Weights of a small mixture-of-experts language model, trained from scratch on English Wikipedia.
Size: vocabulary 16384, 49.4M parameters.
Below are experts of layer 9 (counted from 0) of a mixture-of-experts language model. Rows are named router (the router's row for the expert), down (a neuron's output weights, with its number) and show model dimensions 64-127. Each number is 128 + 32 x the weight over its row's rms, rounded and kept within 0 to 255. Numbers have three digits each.
Before each expert's rows: "raises" lists some tokens whose logits its average output raises strongly, later layers aside. This comes from a sample of Wikipedia text that the model never trained on.

# expert 0
raises: "-", "/", "; ", "'", ", ", ". "
router:137187140118116063101100119089051143116156129103133150118124101124130161147122124125125146142117177098087144169148141119118127146140111113084165120144135156148156138130109133116151132129143115
down0:104083171132146153137117194186129105102147135206129131221114078131094163095097054121142144125093105179153178122136094097099115076204146130086112105096104178098144148106156118177138177165112123
down1:136125180087104116137113120161104069122109175127107149110155170115137115144154139133121063162132117148151179129188092117151163152158136143087100087115100122147144097099067121097119103113145177
down2:074190124147128131112110156086124139142145162103149150177097173113178119161156103139109073133101119111128097132136105093192110159141182143119132118070089150145166176104043095151120126119123147
down3:149122112159143053142137148168116132065152097162195139184121136107167140098169116201146113102170130087144122135146206141145112106130075122116127149192142157162153131125143139103143128129103127
down4:100106154116120209095132144117138119096152118130037126103128162191155174119140113173113135162128102132165134198125144104098114116151079110166147136131166155108125137112101077143125120227182083
down5:068096106114125117058165073099131164110104126133087144128159140153108077098176111123150161205122087154128075151168120152108091076096159144179139101090128116106117117050100070054148180071082184
down6:145076146072115102084143120112156119176088189159143185154101112112025156181137125103168104091106135102080150134079138102113160125088113105132143144110131183146124171165134163102181094190092181
down7:121131169117103096152098109096151168085163149105112130137198129129149151138097151106163220094148134151105129180147146128157123079139124118182102111134105148136127104106100151115087118101120128
down8:149110101175065123180139115159115130116114163125141144137096106119153171136134144167092112175113067106210126120172131144090086141066111141137158120164151166124146212061120115136181137136206112
down9:101060182126101153155130107052125130122151107116103082091163152118085166135088155126143137168074115071113172164095112162135152055159111114162090168089147182165129123170142188108104110156108091
down10:096144108107130101104110151176106155117134141113135137088151132122153123116086107130069057053176149103114148137064110130124073141073094131148143130190095131161113101137097114153112131172173109
down11:166170120135070129095149046074134100165113131076132166114114105147161120132106158149212147115147123105135110103112112067096109135178126133166112136178101153054153083144107138121099099160148128
down12:086186131114146146150146126122113162077095119088078078097127178146116073153176173151066071186128112169091148139117103133101143116169129160138178106068146152123138132099121109172060163074165167
down13:171155162098083144110121149122144071154112107116105130135100066130109134143187108162140123113132116115128116101130174098136102110075133150097144101074130094125104142134163153157094109089135114
down14:064121123133113148159080055122129132124147094198111140117146118115127099100160118120143160199125077117103071123139087120138164148097141127052125149110110093130115120119102147129132206069154156
down15:114094177057167153076112156134104147070130131095066094116116139103135131108118127157137122150114162158116141192163155118157109165069078080120146133145148189146167102161087154126143122143099143
down16:094103118090129099156166175120152136202186128137172120168120105090154090127143110172093094100155110065138171149141156082125126151088077146187141136155085100170105137156132123160119132111090161
down17:132100051160162108110145127155173091136156149121122092112136126137146162169141149146136139097106127176133154143117196109129097097129030120129120137093069132095086138082153150117154149122167142
down18:156119144081128156129093134061150144132222111115137113113148123095111096160155190189167114123076172117114126134131080174142155145155121158148084093059171079131090197136089152165130199154091156
down19:139192132125167112125106125126118106131147102151110150146145111114123187151156117105098155163177140141094096127134129150087154104112196080100142149173075136121061131121086170173168142144111092
down20:180161107180155122130089116193123109158115084121095199148115069160143150131141078103176174115070112113098116157076143129120075120169120097130123183105122122115173138098159121104154182115130149
down21:160091170147104172156091144141095086097165138117114142150084102125129116094169192090061107136114174126159122136130160190163124137154082080215173102145118152113121182123061157177134129133137084
down22:111092093094199111162129155121148046060134074096113134151143169116107120178149123095104103149148109075158142174141135073124164142158160110158062069108119140151139080147103138114094147204159100
down23:147145087111070136135116146206091156130092141166122175148132136118147107129128181108124188105132172111152202129049115169110115117135118195136189053144131137061109155113182134117134152140114128
down24:168147127121087129137099143052154071115149185109102154091116117103145167142145146161168074162129134193165158062123233130115111179096145148114121095176135170090177128180111099104097098113187157
down25:136078140149091108121108133079154157130153201139131051195137085106100145104095178180142098135071135108165178093087151121079144136073111129121117143074137137139151114118134091131178102120224137
down26:121102144142094138109132184096156132108155131175132135134074076094084140168083077146147139101109093112096078150154130135105188155153131093216100088123163170141060176141066129106111148130166136
down27:135095188198134113088120107069115119145086121135107108086130120121109117139154185121155120099092122077151190163113114185099127107160100086127124213173155094082122182121175140138096146123132128
down28:112148095109149146098099154126130189167158125124139091154193110110115147163133077166097068121132144231163094152184102167197106045103043060146112068168170137148177135125096146065058101124110127
down29:121119185184123144139129142119201166085103051135149108131147156158153135142158131078124076109089115097071114148141120121136127100189129139134131142114133114142075100138118169097133105127113145
down30:150200136188143159112131186171190210146147153098103150104148199092092120148073157168140161111125139104102107172106154190132114143114146170148096130156107068131135114117155112133154138150158122
down31:110186201096142103103103147091114145087117149121131031199124127159116130132172082148144129129179147124106163192152119195141120113085122131115069130071159173092143121121093155108139167130132049
down32:160097174191170135149184123142120169130131105122114109175135171162121121105178083089131163153118199100116097174109108158166194189164159078101140092164104157199078027111163157150143110134148201
down33:123197145146144108194155133157123129255084110134153091109173173173133117180123115209132135071121168168136123114149135102142149165089115092091095151108197131109135173152169128127099105059148129
down34:136080099132105114154132126107101132099109178130114132131128172105070180140065146156193097084114208125107216174112158191092167099132094152080159125156146090169125099086186138105103122162169145
down35:153162150112102119117133088094113146107122163091095074170168127138089129104113141147120170102156168123079147107080138131179109171131100125114131169142131152098141142136096161096149136112145060
down36:154160103159121096153128173108114237138131116119121196177133168092099062170165098152106162088124125104183082172172073110093122099178134131116105175137124162140114168038102189150104110130093122
down37:093113071143134149208154140136109159146097179110110135087065149094130107106113191120081162087141136169119144142120184119100087178098192167178179126175158160084188150068203100159098112137105144
down38:140143091137091183155140130096179195127105119148068160162126071099115142055129097089100175171092108144155086106144053118095141073112135173136099168121105148123151023117149189096155079066143098
down39:207107091207066060148118137154124070155163091120211153093137153105142101087102101133129081155188095134127106138111090076139212133089129087067096117145165105169153114113134102079150118171141125
down40:120154138085107143153125193111091207117119142140159091134103108106076090139121152122168132111077120178163156160107080141146093146085140127112129094168086179161116136080121158098130063079183138
down41:151176210124108159050078112077111149174110153122130145088127127145115089139041110140167131101100136173115160137154126099136123109121117162128094122139098095122146127071135144126152137072090158
down42:130073167125152090162060107118138143212148118112177137119121061146159135117118133116197123134106095114095167195114144078131105092150107089070143139174131115113200176065148129116145126143061102
down43:109103106098128141174110135166128125124079141123112123160120076109125128060193107047109103173126107136104203112124129190161125155091104108103137140156141139122153103102117152117140136154158115
down44:116148112094206128162091180155165120127083145101155126089148145079189136095166077144109132083131159152106084111120151148151130195112146128119107136140079105117137149089036105126136128093149157
down45:170132104150148106089174073117182146150192149092091142143153131172125120147098121116173156136135167109138147114104098164120142137091077150108177091123200095133153165114083130120170111066086105
down46:130158121095130109101139184135128168153096141126080127103135150045084149165150083142188065072129129101123154195223091138161144125109100134113128100101086160128164129079150119134116143078184131
down47:136110166143145069141139097134105138126098176128131153126064186070131138148126106079078153087122120116102137153208117163151132085183118143143140103120129077141155113144165132175126130122214180
down48:070175099144118101125153152073130120135153114201145106095112069144122114144127124119136090145148185150147129144078104145159110127082152103124128078060150033156154070177121109141112114095173085
down49:148126146082090098126124144080129118145103144140109088138095129110159131177096178117139172125081120159135120088183085074147119091159132160106163158158131150125064188139112091153175086109130133
down50:169140147144142114135184083107116132105196121157092171153130031186160110153062144124200118116082132181161142128075120085192143156129139120170186118136133120117127131098184125167131140149124119
down51:135101158174073126171111133108113085101135155150071115131123078090101138134076152110114096156189082087169143146125100168121113109150125141066084141104153150155115118147110135172121156109164117
down52:129103143089112151120144082136107041154159071104136093099140088134119131148130117100110198123138148136144151117109150177092184074133029143112076170122129123126114104108187169104142132095086095
down53:061088151102120150096114079038062133123122046127119132157097115138182136184162102106124148144049137156183093114142090166154155172058130111117111085165136164102101188139090165116102139097083151
down54:091165131123141103165146091173111132118117126204138133127116115100119132159139133126091080120105140146112145071058059153153148095136126157150144059073168085122172070141145137153145090071092143
down55:133114115189143113183065201097130159128195081155097166109150155182143115131095114117054170148148135065142105116111105110157112147082120084143132054129113135190181103095148157123130123109164175
down56:118155103111125133113182139102161041114108127154088113123187147135102122062127122123159123155068143196144108106078182142147173150074154079133114166143175113174118103111106136084095108138116162
down57:181156174114081135109093163181129091141089128131140121119174135132185122124155116149072099182128108092073151164137145041116165087119132173129171139111138141154089147127138116122104127110170095
down58:120204173065146112182074207146100183104126090121093105116069188122105098168104123146168151116154120151140126092171207165089089142110134071121083136164168115131169087173133109149177132150082153
down59:125220114117103165084154116124124126110100082087097145163120157134150069080129147130095080126036166100136120125109138112124132149146117100142092104154111190100128056152141121100142160113129140
down60:164148121156061150120144121073169134136128119104124154122097098124142118077137141106091097158129161135123102103136127110144068156159119123104066122127151121134108102122101164132088143138126113
down61:136185148145157117150126149057107087147125114138157118109097145117133149107138107098097179104095211154115118149132163139136176128161124072167112186159097130152069115130169139099134107136155115
down62:161106091069155144086135161129085130122116093092120189125119152094084091149125125079118129093129157169139161159130116170145147111111126138124142131117163121123099155149093185137094098131132044
down63:162113151175084143140078123117123143147159195136158054131127140155102117113126097073120130073176144141115156081117122145104169140111082163165134171094131154122068108152144106125138129141097105
down64:132097135167165147207110163139135150132131073109129155147163109164096173203059062110162215135151176134125156106188114132115102142113154064126081115148115143110181085128145089145158158155149117
down65:151157134116153115171162209080095146187136124132161126137131078147103151152165160107110121072097154051132131165121193128144157128212235205061090126153077174105134154131147122131115114148151121
down66:133122025190121125145123081130091127103119157135161159125153114152129160123187101143194118113074051080095157077121159073101122120134135166138070121141137134107102132065171044103088105107127131
down67:145094122096103121115199121125154101097130205113153111125123131119159131097106136161183167096154058133122173093133173104163141153088139098094082107093157140182145183171151089088116091096124114
down68:042150094134071158116069174199098100095138115127082157160133131106150157136116059110129122112171212140114104129102112052110115115161102126156134136146155111104144112145098169106125085082135083
down69:172117160078128148113080172091133123124161103092080104161061165107096127140079103154165124111131138180166126072206180137157116106088104089160136108167184094113155107161188173141104152061142151
down70:140198040102097085151160100101157146083180119163115168147121146132157077109123148095187153144108160108138101134140109123193165115088148159152103085143093162176121145071096156125184070168092148
down71:140133075125127106036090152168141134165068093126155154140093133089074130115176150117122149105131127064157128147092073129089154125093119136104118089087101165136145159129154096111150177144132113
down72:217111084135117120126182097158148178129129140177137110117123140077149073196094200100181046094134087174141081119143113165119104162128108112178114173150114136106113121128154111181094106107145161
down73:097123092114120110089162097094103092111066078177125139170100111112111074145111154144125200126105058109113163081133172078136046143079099136102158167158157137157163084109114138089136134127103212
down74:177064131123102062142108135127125143131147147126138124104146115079120109096159121119096116142063086140118150102110085089114115126079160125133165123112150188159103198119106176125168116160146147
down75:155130119090146136154120042103169111086083084170169149070100098150141094118117123106158108116170154112186177116076071155112128110124154192098120118114192120156051129142174131154185204113118079
down76:187153096176093152112133116137138144143136113155132125133081149127168119157112114117096059065147109121232154157148100104158101137072121165190141167124065137125180142121156099157113180116109108
down77:114155110086139126148149083119101111105116160115133171093084155117193174079156081080097097119122152136131142128128159187177139132101108136152105104130143153131157153115154122110140130103100071
down78:135098145092140126155080096058145150119072164158144147125164169117159125127113043195060121093163134114041137129196082045096142121150185136128160104144167168125123106122111121099224165123152138
down79:146157141133145130139128139110164130134106099142173134145157126140116140103176144141153061139164131114142123145158133142110159156138116151161151124125129182090109147136147185113103157092080118
down80:161080113152140089178202142139154068196190109121108168155162159099183062133171150139102169126130092088215128132122133125117119076161202134144145178122144128160148127090151125126090159115087136
down81:127155087073171082119089116164112180108138049157145086145163102125079144109128100133159151135126089090094065108107109212140111155173144135126153097062132067157105091142116178117197119156101156
down82:144146089210103123190154078139146098090142177129075128096187119133155108082075172174145111118180056120104145113096089129157124141059168137133128080108124110129184137119184063098131147143203091
down83:066101128093141167076143102112166138160089147082086162121086147064126160118140175108130113169162104179136101176136122101125140144159108187102086133116067135052143171155153192150177080130115087
down84:105164053087091096132207171162110122164121141070150117146096066139155161148132126114154100177194137105165118094103105120189129123131147102131135125139123108130146153100162171151135109094153102
down85:138149150102114172124116212121114108162162108166149159173168133110188139115124086121150116127122104096152176148131107154103133101084128097121148113114141135094141130165099138190186107187097129
down86:066160119153057137106108142134121109097091052187094144164150138074142120185146138143140091109162160163138144179144081135135107131109165153150110116153165134148130155155136077104090077109115086
down87:137128110134195163158137196126220128120154146161102124118113103153145122096144156047147101112145123131176166132184137106161158096157146158176146081072115198120102077163136122126136178146139086
down88:109116165118132096115112081136122144110131154086196113053162130131152113102105184163145117150132125072177066122127104131154143152123190215181166117169115119096129104150160150139098195129076138
down89:121149085143183141072110149100138121107124120113154136108154123083172159151160162120180084098139176141146134092120154120129110119210207153146109117185097087130125119164174107163163169111135150
down90:085119089149145143111048133128102108132114161093139119098149131218150073133100142142115142084130150095162132136119173168092164122108081108140122143111147161168094117134148109099174143119091171
down91:161112145134162144121104134115142135103178092156136106195159100203130159139152105102098141155113149067093145125176108131097129108144162169154102150087130075089113111190088141169137136150099112
down92:123123156103059152086094160099117080144166083133162096152088132066093142112107106186115091108086098094113049139189111139097071119172117100126152093121078164105117117143106143145120124153149094
down93:151107140110112127114087071048167074083168127130122091092163084126154146138177140098103147150135142078119116130143170150091113157119152164114117076153146112117140147107117136111103119136081162
down94:110151117141152095122176105139075163179120153114120168166084139121120116184155104166092177160139117125162152124095093132200095135128104116071121098141115081146161167147175105141126115139092126
down95:134139124105169154128131179148100114124162133152050117146140078129136133157085111125102136120131124073071173164103120101202174129141069141140071150116133092135145100120151151124092159165142151